Below are experts of layer 5 (counted from 0) of a mixture-of-experts language model. Rows are named router (the router's row for the expert), gate (a neuron's input weights, with its number), up (a neuron's input weights, with its number), down (a neuron's output weights, with its number) and show model dimensions 0-95. Each number is 128 + 24 x the weight over its row's rms, rounded and kept within 0 to 255.
Before each expert's rows: "comes after" lists some tokens at least twice as common just before its tokens as in all text. This comes from a sample of Wikipedia text that the model never trained on. Tokens count by the router's weight.

# expert 11
comes after: " |", "|", "1", "4", "2", "3"
router [ 97 115 107 125 110 135 138 116 107 154  86 102 115 125 156 110 141 154 136 137 104 117 146 160 141 160 121 140 134 169 115 123 104 138 181 146 131 162 125 127 121 108 144 150 163 137 150 140 119 101 121 165  62 129 120 163 154 168 131 109 120 177 167 152 178 153  96 148 133 118 142 105 127 146 136  89 132 100 120 139 122 113 109 167  88 115 139 108 158 143 116 171 123 144  98  87]
gate35 [118 152 154  91 142  95 141 142  90 178 116 143 140  97 149 114 159 121 173  91 131 149 108  99 118 132 122 148 135 156 117 195 118 154  87 143 105 109 134 124 114 155 117  98 130 134 145 120 129 144 167 111 104 103 137 125 166  99 143 102 121 207  91 132 117 136 123 131 126 103  79  85 148 145 117 136 109 116 140 158 142 142 149 161 114 145 129 118 112  93 125 136 151 129 147 142]
up35 [116 102 123 122 119 154 149 110 128 114 122 158  86 121 112 148 108 121  94 164 132 120 162 172 141 148 152 123 123  79 139  87 107 118 149 139 148 129  97 153 129 110 117 136 139 153 115 152 191 109 116  68 165 105  99 129 101 154 126 135 109 104 120 119 117  92 146 124  91  97 140 137 116 122 142 139 124 142 168 125 180 160 137 188 155 175 105 118 149 125 104 130 153 119 122 121]
down35 [166 126 137  95 136 125 132 123 143 124 123 129 139 175  98  96 149 133 125 157 104 126 134 174 148 102 129 133 100  96 110 120 130 141  44 172 138 126 106  83 164 127 117 125 151 105 113 138 167 129 131 114 122  87  86 119 153 194 151 136 153 102 126  95 122 118 131  98 101 141 124 134 120 109 136 131 112 136 118 161 188 135 100 133 128  93 132 118 124 174 129 116 137 152 128 121]
gate36 [117 139 160 114 106 108 149 106 149 124 151 150 144 104 177 128 105  85 127  80 113 117 135 100 139 107 183 136 129 106 143 106 131 147 187 149 167 124 122 128 117  76 127 142  85 135 125 137 147 111 118 119 153 186  93 109 148  96 112 129 138 174 107 116 125 141  94  88 164 131 119 133 139 153 112 138 127  99 106 153 113  94 125 139 123 121 164 135  97 133 122 169 150 146 110  99]
up36 [147 159 133 137 137 125  68 116 115 142 140  86 132 171 151 126 169 110 111 145 144 157 123 111 110 136 172 158 105 138 158 108  90 130  54 134 108 105 118 128 170 134 129 120 141 111 141  89 139 189 120 125 144 114 148  79 106 131 129 141 100 122 128  86 118 105 129 137 125 139 135  83  70 141 113 118 144 132 104  92 130 129 153 121 137 135  78 108 124 103 113 135 117 118 131 127]
down36 [124 152 152 151 143 184 139 130 109 159 153  87 136 126 121 132 116 158 120 137 149 124 104 109 144 130 136 140 157 109 127 111 162 144 149 125 110 138 113 135 118 115 138  90 137 166 137 129 123  90 149 130 178 132 139  66 177 154 127 139 127 119  98 157 135 143 125 138  80 115 129 108 163 162 112 148 121 130 151 138  98 133  77 125 111 148 189 139 155 149 143 116  95  73  89 141]
gate37 [109 103 125 116 120 146 140 120 111 143 119 130 125 153 143 123 137 161 105 149 132 138 150 138  94 142 157 102 146 107 135 154 153  74 114 113 110 119 147 111 139 113  93 134  89 101 109 201 122 114 150 110 146 165 133  90 162 104 117 106 140 120 126  81 132 142  97 131 155 140 103 134 134 140 118 137 129 117 113 118  96 160 144 166 117 160 159 139 157  52 129 111 175 119 108  81]
up37 [126 116 129 122 148 115 122 120  92 157 151 163 130 144 145 135 112 122 119 113 134 105 122 120 147 145 152 164 129 111 129 144 129 112 103 152 104 126 115 101  94 136  68 129 151 136 125 147 117  96 131 120 121 184 109  91 121 154 114  82 138 142  75  86 106 112  87 135 133 124 109  87 107 126 163 117 153 109 132 143 123 164 113 161  68 155 150 171 180  90 147 157 140 144 138 129]
down37 [130 106 105 147  88 118 132 120 170 148 124  99 127 115 108 133 182 157  98 144 119 154 114 129 127 160 129 131 104 142 105 103 104 125 135  91 138 161 134 120 115 138 124 114 113 125 137 141 135 114 160 126 170 154 140 141 118  83 127 202 138 157 137 131 115 135 117 116 147 147 180 117 114 132 174  84 110 127  60 100 118 137 120 154 130 139 186 117 168 111 165 132 111 127 146 148]

# expert 1
comes after: " |", "-", " (", "S", "A", "."
router [139 116 115 125  88 159  90 101 127 152 147 119 110 159 145 108 117 126 129 162  99 112 128 131 174 180 110 141 148 136  90 108 121 152 130 127 135 163 102 151 115 134 168 155 111  97 143 143 112 111  95 178  98 128 106 133 158 155 129 107 115 136 123 146 144 171 115 135 145 105 127 106  90 158 106  95 110  87 119 122 132 120  58 147  89 106 149 143 146 145 109 178 109 137 133 127]
gate29 [139 123 128 165 120 138 103 172 160 121  79 104 118 104 118 119 124 193 133 134 111 146 146 160 132 141 106  97  85 148 144  94 116 144 115 135  92 120 137 113 168 127  99 111 131  93 158  96  98 136 125 113 148 160 129 130 157 127 102 119  93 158 146 152 114 185 114 128 167 138 103 150 140 104 147 148 107 128 117  86 128 156 145  96 107 166 144 129 149 155 147 155 147 144 104  92]
up29 [157 137 103 165 119 151 136 123  99 136 149  83 102 108 111 111 130  91 123  95 120  65 168 143 116 112 106 120 114 170 152 128 109 169 108 153 116 159 188 123 169 132 118  80 114 142 146 138 127 106 114  77 106 123 134 105 140 127 101 130 137 139 159 108 165 137 157 135 108 140  71 134 140 118 129 132 133 103 108 128 145 129 167 126 124 157 109 137 155 117 140 160 171 132 153 132]
down29 [102 155 127 142 107 174 114 132 130 170 139 164 148 123 133 138 121 108 190 142 135 120 113 125 133 150 114 120 142 130 112 146 102 152 116 120 143  99 145 155 109 116 115 113 148 134 104 146 110 177 128 111 173  99 119 112 168  66 107 152  98 139 118 138 180 100 106 150 140 120 132 114 133 162 149 138 164 117 157 105 134 176 130 121 130 119 114 117 191 118 124 117  84 103  85 108]
gate30 [114 108 140 130 130 129 120 119 120 116 115 115 113 169 121 160 137 155  85 101 141 114 175 118 149 103 121 104 134  82 111 111 118 129 119 143 145 152  74 167 159 124 139 111 137 137 123 119 169 106 114 117 117 119 130  92 152 129 158  71  54 109 102 139 146 154 122 115 150 132 172 124 107  99 128 156 117 165 126 109 124 161 110  81 125  73 115 138 168 125 141 163 124 113 129 130]
up30 [114 121  98 116 145 115 143  93 128 128 125 144  95 128 130 129 140 122 120 110  81 116 162 113 127  91  83 117 125 107 160 162 106  90 154 138  91 117 107 137 142 145 111 121 118  85  86 114 171 169 149 146  72 163  94 125 151 118 157 160 107 126 171 119 165 123 111 136 152 122 106 123 157 141 153 132 137 154 142 117 136 161  98 155  92 149 132 154 102  97 140 106  98 152 144  95]
down30 [123 141 117  79 104 100 147  99  96 119 101  94 133 148 164 111 118 133 110 151 141 137 149 126 121 144 116 143 117 123 151 115 152 160 140 140 107 129 136 144 119 167  77 131 121 141 128 121 176 150  74 143 148 112 121 127  94 162 129 103  93 133 115 190 159  82 138 137  93 134 133 147 123 156 107 134 124 104  97 115 102 115 168 148  90  91 120 145 150 111 120 169  83  95 112 124]
gate31 [136 126 125 129 172  97 168  75 134 159  95 149 112 132 180  70 131 168 123 150 143 130 167 124 108 154  98 130  92 117  95 161 118 129 168 134 118 106 150 133 113 125 119 143 134 127 117 126 121 163 128 159 142 134 133 144 125 138 138 104 128  82 161 123 135  76  87 112  89  94 146 135  82 150 123  87 157 165 123 120 143 142 112 109 155 119 113  86 114 113 123 136 121 140 152 137]
up31 [ 97  90 107 113  95 116 107 118 152  59 140 161 185  90 134 121 127 103 137 131 163 137 143 139 135 130 146 127 129 141 146 174 137 112 112 113 168  87 128 137 136 122 133 157 117  93 154 125 121 111 154 133 134 127 108  92 143  94 107 121 126 116 134 135  60 142 121 171 145 169 128 129 104 124 107 188 120 138 129 108 131 105 135 139 172 121 169 141 110 119 135  88 117 142  99 122]
down31 [117 118 161 112  98 165 117 148 124 110 150 127 150 162 120 145 156 128  98 116 122 103 106 127 156 134 135 141 125 104 121 176 148 170 152 126 146 137 117 122 110 129 129  69 161 120 147 144 151  94 165 156 107 161  72 116 122 124 116 111 138  78 128 112 148  99 115 163 124 143 137 147 197 114 165 119 147 153 136 147 146 102 145 187 137 122 124 139 144 128 151 101 168 117 124 160]

# expert 10
comes after: " the", " a", " and", " of", " to", " was"
router [109 107 124 111  89 159  92 101 103 154 116 105 106 149 150 112 131 143 108 164 124 149 133 142 140 172 101  90 133 143  84 106 105 143 152 124 147 164 117 113 129 147 158 150 115 110 157 153 100 158 103 151  75 102 103 126 153 158 136 108 147 145 126 160 151 157 107 138 126 105 104 119 105 151 131 108 112 101 128 158 148 115  47 148 100 102 151 123 153 142 115 142  99 146 116 106]
gate22 [151 144 144 165  97 132 135 151  92 123 142 118 103 128 108 104 147 124 102 116 131 131 162 150 189  97 146 117 118 170 177 126 130 121 145 138 169 152 147 151 130 158 127  75 106 153 132 135 126 148 132 155  53 155 110 140 174 151 141 135 138 127  90 121 129 113 114 116 124 108 145 136  74 123 141 169 145 130 136  85 136 117 121 145 127 134 114 118  82 128 103  86 144 110 103 135]
up22 [122 148 119 126 179 102 177  83 156 135  99  96 123 112 129 125 110 107 135 119 136  96 131 161 151 131 106 105 139 115 123 127  84 132 128 119 105 150 158 160 124 104  99 113 161  99 146 108 125 141 148 113 132 145 184 114 157  98 153 157 129 156 127 145 150  99 107 120 120 139 140 104 108 123 104 136  71 125 132 139 143 127  63 105 126 156 109 143 157 178 176 125  97 122 108 103]
down22 [101 203 125 107  98 140 155 137 162 117 112 115 127 141 125 117  94 133 159 138 136 123 115 155 131 149  98  88 134 138 138 117  82 128  96 167  88 102 142 167 105 144 118 163 130 157 114 157 118 118 108 101 108  85 134 121 111 104 131 121 123 104 150 149 165 109 101  96 178 136 143  96 130 151 123 145 116 139 106 151 112 151 159 119 112 128 114 159 143 132 100 120  56 124 123 118]
gate23 [155 112 111 159 131 154 133 136 136 155 119 124 116 171 110 170  69  85  83 146  98 129 143 120 155 126 100 109 117 137 115 119 159 116 149  99 124 113 132 133 141 151 107 129  94 124 120 138 107 124 146 135  89 109 125 136 170 143 138 123 160 162 157 143 146 126 143 140  93 152 145  83 107  68 146 108 129 128 130 128  97 124 185 132 103 147 138 116 166 156 144 168  94 127 104 171]
up23 [152  95 118 119 155 124 127 127 120  87  81 107 168 146 159 158 150 150 114 108 110 122 182 152 137 133 135  95 127 127 121 150 117  76 116 115 125 100 132 129 182 108  94 146 116 112 148 135 153 173 150 141 108 134 118 130 147 161 128  93 127 107  82 138 122 131 113 126 190 147 124 108 129 115 183 112 109 169 134  91 135 165 135 131 177 117 132 146 118 148 129 150 113 117 138 158]
down23 [146 125 107 150 111 120  88 110 164 130 149 126 158 126 117 147 144 159 106 136 115 158 150 110 152 208 143 106 137  72 141 142 112 120 128 109 168 125  94 127 146 127 119 116 112 138 116 125  98  98 154 143 135 145  96 132 150 125 161  83 129 169 123 143 129 109 116 114 138 171 124 170 148 144 140 131 105  88 152 125 102 136 160 136 146 146 148 134  89 111 141 176  92  86  93 118]
gate24 [185 117  99 128 111 134 111 117 127 182 132 120 160 107 173 132 148 128 165 125 157 165 151  90 162 151 127 148 127  72 120 203 118 157 119 145 138 124 138 156  97 134 110 142 168 103 147 158  97  84 104 143 131 132  85 142 117 163 135 162 140  88 127 115 134 113 149 130 136 153 118 152 144 154 131 111 107 144 152 121 113  90 126 126 150 148 102 142 121 111 132 137 110 128 153 121]
up24 [107 134 132 153 133 118 135 147 137 178 128  91 139 122 134 109 118 116 104 171 106 135  96 161 123 122 122 112 119  95 118 161 154 124 113 110  98 101 146 128 135 119 107 143 135 121 216 122 126 148 111 108 117  95 122 154  70 125 148 119 119  75 104 119 173 117 145  61 134 148 149 144 131 162 141 131 112 157  81  81 141 134 123 125 115 121 146 149 157 129 154 143 140 128 139 100]
down24 [168 114  89 112 114 155 121 148  86 127 156 120 132 114 130 140 135 112 114 118 148 107  86 139 138 150 129 123 111 145 156 112 135 136 127 130 130 131 130  87 114 101 147 152 116 130 113 152  84 102 160 138 162 108 106 103 123 114 120 130 128 164 125 140 110 162 222 157 130 127 111 109 120  70 135  69  92 130 116 141 119 110 134 113 171 174 122 120 113 153  88 117 106 141 110 106]

# expert 9
comes after: "\n", " |", ".", "==", ")", " =="
router [139 130 116  86  81 136 138 129 128 167 129 111 100 135 147 100 169 129 123 122 108 161 129 149 150 159  78  87 130 127 154 111 117 141 180 108 124 183 107 123 129 156 143 136 163 118 150 125  97 168  97 147  93 137 122 125 146 121 113 100  82 142 130 146 154 116 108 107 155 129 109  80 124 128 170 122 109  69 131 128 152 107 128 173 126 129 164 159 162 132 115 142 113 130 129 130]
gate29 [121 126 127 154 110  92 154 156 142 143 131 141 109 127 127  97 109  85 110 136 129 146 131 131 118  84  81 104 121 128 159  76 153 130  97 128 125 123 146 116 131 147 127 131 105 107 126 111 125  96 152 155  80 150 126 122 120 136 121  88 155 103 119 157 137 126 134  96 130 125 133 142 156 137 148 147 142 107 180  97 118  70 189 149 177 124 162 156 158 190 116 157 138 135 129 127]
up29 [166 139 153 168 105 151 143 122 113 122 129 160 156 118 163 102 106  87  89 149 160  87 130 117 146 157 104 144 116 115 144  95 129 137 123 171 157 125 131 103 116 132 121 117 107 117 166 129 114  78 141 129 153 102 102 147 100  88 129 123 128 101 110 178  97 129 135 126 106 142 127 141 150 131 137  88 144 132 147  94  69 114 165 137 135 116 126 177 155 146  97 172 146 111 151 132]
down29 [126 125 113  82 158 110 166 113 133 141 118 127 167 120 137 129 131 118 150 157 115 150 123 141 167 136 125 131 118 122 126 157 119 111 119 137 161 114 118 156 109 172 182 103 103 127 170  94 109 126 135 129 137 131 134 149 131 136  90  85 136 115 187 125  94 174 118 160 170 148 101 140 155  87 118 110 106 125  99 138  93 119 154 147 151 113  96 156 152  96 158 163 139 138 108  82]
gate30 [ 85 176 150 106 116 144 146 110  97 159 118 119 103 153 122 158 164  99 140 162 135 137 168 161 137 143 114  95 141 129 204 123 113 122 194 126 119 147 151 164 111 160 156 158 144 152 107 139 142 107 109 170 123 119 142 133 121  88 122 105 114 171 133 108 122 118 141 132 145 115 117 106 120 108 120 116 114 153 120 128 163 127 135  77 113 158 103 127 103 126 138 131 138 119 100 167]
up30 [106  61 138 155 105 146 112 133 147 116 105 131 136 116  95 128 128 122 138 126 163 121 124 102 118 120 136 120  93 104  49 125 110 122 128 175 119  81  90 117 123 101 101 106 117 149 136 122  98 105 150 123 147 140 148 169 105 173 112 124 148 159 154 169 148 131 138 120 149 138 121 160 112 129 130 111 103  94 140  99 145 136  85 174 164 115 126 157 163 140 118 124 118 148 126  92]
down30 [126 106 124 120 137 123 123  86 114 167  87 165 146 151 144 136 104 120 115 201 131 129 176 144 152 131 120 126 109 151 166 103 130  96 157 163 145 117 122 133 141 111 126 144 119 157 172 143 106  96 123 149  93 112 156 123 142 170 139 110 155 175 130 134 117 157 133 151 154  88 110 145 126 167 146 138 124 141 125 155 116 119 111 130  68 121 135 168 133  91 143 126  94 154 115  99]
gate31 [193  69 122 131 130 132 149 158 131 193 157 156 134 117 101 155 133 127 158 123 131 173 117 108 134 120 111 156 154  90 145 115 154 152 134 131 132 109 145 116 160 149  98  82 147 132 136 132 160 151 128 124 108 106  83 118 109 109 133 108 139 147  92 133 157 113 153  95 121 130 112  94 106 137 155 107 132 115 160 120 148 110 160 141 128 134 156 117 150 143 135 184 141 130  81 149]
up31 [105 189 129 136 144 133  97  82 119 105  89 121 109 107 124  93 128 134 163 151 154 128 119 121 114 123 157 120 111 178 127 172 127 104 118 147 100 156 130 114 144 131 165 138 121 142 100 120 116 143 160 161 139 138 161 125 108 138 151 115 138 113 185 132 100 143  96 141 115 163 129 140 139  87 146 130 166 134 116 133 153 132  95 133 128 103  62 116 137  90 132  86  99 164 122  98]
down31 [147 126 162 170 104 176 139  71 101 125 117 151 120 135 118 120 144 110  97 158 108 117 188 127 162 117 149 119 100 153  94 120 107 148 141 129 130 147 138 130  97 136 138 104 140 149 109 136 123 118 137 130  89 116 120  58 101 145 122 121  58 116 132 125 150 139 127 136 120 146 108 130  92 111 109 121 116 136 132 119 103 137 124  89  73 115 171 130 151  92 131 142 112 147 173 136]

# expert 3
comes after: "\n", " ", " 0", ")", "%", " 1"
router [138 114 100  64 104 144 137 132 141 118 133 137 110 115 144  97 141 113 131 141 116 128 139 170 145 117 113 137 155 145 148 103 121 144 151 121 138 126 141 173 112 153 147 129 156 124 162 151 137 101 118 147 100 114 106 170 138 138 170 106 123 125 160 171 131 140 114 150 155 132 133 138  66 112 153 155 116  86 198 132 128  63 135 173 125 122 120 158 148  94 116 125 102 144 134 157]
gate35 [136 122 113  85 182 117 176  83 153 134 129  95 145  77 131 114  92 136  98 115 141 130 119 139 159 159 109 142 160 145 123 139 101  77 142 152  96 130 160 129 175 149 139 141 157 137 124 110 126 100 165 163 115 143 139 131 124 187 119 123 138 170 104 111 100 131 142 126 129 106  81 146 153 143 113 119 147 111 141  99 125 127 147 112 133 109 147 163 103 154 130 143 107 130  99 165]
up35 [133  94  66 137 125 154 142 106 158 121 128 141 141 107 117 103  86 131 117 117 122 111 117 113 136  83  85 124 164 162 108 144 102 109 160  91 111 126 142 138 109 159 144 113 150 141 119 125 122 153 142 108 113 176 135 153 120 177 136 142 193  98  87 123  87 144 118  72 121 130 141 147  94 113 149 125 110 167 138  83 123 127 109 121 124 135 148 163 137 161 114 140 102 123 145 117]
down35 [114 118 103 112  84 109 139 118 129 128 168 127 129 125 133 130 130 161 141 107 160  72  87 147 143 115  99 121 165 121 140 129 117 131 173 123 168 126 101 124 117 118 130 153 116 152 153 148 121 168 145 129  69 150 144 114 162 144 147 103 143 163 122 136 126 139 165 108 144 125 148  95 145  88 120 116 140 147 146 105 149 151 158 115 186 127 136 168 183 165 125  97 153 107 162 130]
gate36 [178 124 170 127 112 144 145 120 148 110  71 135 132 144 126 118 154  92 135 125 132 129 144 116 130 126 110  95 101 165 142 121 146 110 105 102 102  94 129  88  90 124 131 136 168  99 138 182 134 158 142 137 145 140  88 132 185  98 132 107 147 126 120 128 154  76 116 132 142 129 116 109 135 141 127 146 133 169 100 137 135 103 111 150 134 153 166 132 143 151 161 152 173 161 109 176]
up36 [166  98 112 150 144 130 132 103 123 100 169 136 159 121 155 151  97 126 117 143 145 122 146 100 119 135 116 117 177  71 150 132  94 190 139 165 155 137 139 131 110 120 148 121 107 124 123  84 113 127 113 153 145 135 118 112 112 145 115 119 123  99  97 169 151 145 186 130 140 153 128 159 138 146 124 140 130 138 132 194 130 147 147 123 115  97 125 131 143  61 111 130 115 162 143  93]
down36 [150  82 120 137 137 118 128  80 153 137 145  92 123 140 133 106 136 159 127 138 134 150 135 115 133 124  96 172 159 115 138 117 120 197 131 129 162 149 118 134  85 166 164 113 176  99 155  99 143 116 108 144 121 119 122 116 116 121 126 116 137 119  99 152 150 136 115  98 120 127 144 147 182 126 121 150 149 200 150 188 127 158 103 120 113 153 122 129 121 131 150  97 138 155 124 161]
gate37 [123 127 105 170 155 113 143 140  90 142 129 126 173  82 150 136 177  96 147 112 123 101 158  99 105 112  82 159 142 148 161  86 106 137 106 143 105 109 149  95 150 129 118 162 113 114 114  88 131 102 112 119 120 106 137  99 139 149 115 172 135 131 105 132 107 142 128 131  94 100 137 130 100 122 179 160 107 149 133 175 135 176 128 128 157  98 149 128 144 104 119 141 136 110 168 106]
up37 [127 168 151 131 132  85 110 163 116 146 158 168  93  99 187 136 134 109 107 129 117  99 129 101 146  92 141 111 126 124 114  73 115 140  76 154 138 112 111 174 113 146 120 117 167 145 134 123 136 111 169 100 127  92 168 110 154 102 148 158 105 140 127 140 121 164 105 145 132 166 134 107 129 140 177 124 114 139 163 110 130  99  94  93 130 125 128 130 145  96 105 124 112 143 149 129]
down37 [120 113 117 111 132 155 101 133 132 109 113 123 110 119 145  98 126 176 121 124 126 154  67 129 141 153  87 103  91 107  97 124 111 131 157 102 118 158 104 127 138  94 143 113 154 111 106 108 138 146 120 135 145  85 104 158  83 106 121  97  71 141 131 140 169 110 108 121 171 177 163 112 106 111  80 121 150 132 175 109 111 140 100 160 121 154  85 115 134 144 124 124 118 129 131 146]

# expert 6
comes after: " H", " S", " T", " B", " h", " t"
router [112 103 114 120  98 137  82  62  86 140  69 132 121 125 136 140 129 127 103 128 127 124 154 116 153 151 122 116  84 159 132  74 133 156 133 131 159 157 124 116 161 147 158 207 103  79 142 155 128 107 103 127 144  88 109 121 162 152 117 124 126 124 102 140 101 113 114 133 142 103 154 117 134 152  99 158 118 125 153 122 145 124 162 145 137  99 150 136 129 129 131 149 122 133  95 121]
gate29 [124 137  82 130 132 114  76  98 133 130 118 156 113 136 141 118 160 117 107 116 137 122 160  94 135 151 127 121  86 105 109 159 126 121 130 139 159 108 105 103 200 172 104 136 135 132 137 126 116 142 121 145 124 141 170 150 159 143  78 140 118  78 104 159 140 147 125 157  95 106 141 181  88 145 169 150 120  92 129  89 135 148 157 135 115 117 128 143 114 165 115 141 161 120 141 121]
up29 [119 109 150 141 161 170  95 108 116  75 154 144 121 119 135 142  72  86  80 153 105 164 117 159 133 137 153 110  97 146 127 133 102 129 162  72 148 158 126 126 108 119 125  95  91 110 118 130  97 115 132 159 136 122 134 130 156 111 164 145 103 117 127 115 138 151 120  97 140 174 161 124 129 112 108 157 139  80 123  92 119 123 154 131 137 101  99 158 143 116 121  85 126 128 138  99]
down29 [123 109 110 111  97 141 114 154 101 166  91 172 126 121 161 124 144 128 162 158 138 122 137 138  95 151 124 129 143 133 152 101 113 127 123 106 147 132 137 102 129 130 126 109  90 133 151 121 193 108 114 121 125 119 110  78 169 165  91 141 133 125 139 102 108 167 127 123 159 121 157 178  83 105 104 174 119 175 101 122 121  87  89 146 145 165 150 156 126 123 126 120 138 160 137 133]
gate30 [ 90 105 117 102 106  96 113  95 148 105 122 139 175 131 137 134  94 166  93  70 155  96 160 142 168 137 139 110 128 142  99 106 131 108 140 142 144  94 133 122 157 115  91 147 157 137 127  84  66 132 148 128 110 145  98 152 135 151  99 123 152 145 103 138  90  97 145 101 126 102 146 109 152 123 108 117 119 127 117 155 125 121 136 176 128 160 155 122 158 121 103 150 101  97 108 121]
up30 [148 118 144 141 156  96  87 104 131 138 103 156 131 132 102 135 129 131 138 118 143 180 121 150 130 137 154 122  85 122 142  99 132 135 105 140 127 121 135 100 178 159  82 129 147 184 168  77 141 144 127 115 127 122 161 136 119 146  98 123  92 168 123 179 153 156  96 125  96 147 120 116 162 142 127 130 157 147 119 158 131 135 141 112 109 161  88 124 173 128 123 171 138 170 122 134]
down30 [115  87 123 120 147 123 151 153 137  88 176  93 135  97 120 126 128 105 137 109 135 133  59 157 160 139 148 118 114 141 127 121 133 121 148 125 105 163 146 109 129 132 127  96 124 127 151 191 108 144 118 153 120 143 142 159 157 104 122 112 120 119 157 158 135 136 111 119 148  93  94  98 110  87 163 100 145 151 132 192 149 121  91 123 155 152 116 133 106 155  84 107 156 105 123 107]
gate31 [106 104 122 114 107 132  98 107 123  56 119 114 146 130  86 145  94 117 157 138 109 104 148 146 145 153 159 130 123 125 142 124 135 148 116 114 140  87 105 128 161 158 112 159 113 143 121 112 114 120 141 117 107 126 118 185 122 129 116 133 154 106 105 121 105 100  84  94 130  91 135 137 156 107 138 149 122  87  99 110 111  94 140 155  68 108 139 174 102 118  78 165 139 130 118 100]
up31 [161 158  77 113 130 134 105 121 158 159  98 116 120 129 139 161 169 124 106 182 131  87 153 107 146 110 143 132 139 130  98 160 131 123 125 135 112 123  88 151 137 100 154 108 125 177  97 120 132 139 119 134 111 113  88 121 156 157 119 155 116  98  83 105 130 103 133  99 101 140 114 139 155 147 128 123 123 177 188 109 114 120 146 161 149 144 165 136 165 136 125 166 151 143 161 136]
down31 [148 151 168 130 136  64  85  98 134 143 183 137 161 117  93 121  79 155 142 113 109 140 126 158 150 144 136 117 157 150  75  81 122 109 137 104 114 166 142  76 152 166 134 131 117 126 157 156 147  97 135 121 110 131  98 143 154 101 144 127 149 118 144 132 169 153 154 152 124 140  92 150 114 129 127 137 122 157 126 138 138 109 127 107 148  99  93 138 108 151 103 110 145 147 116 118]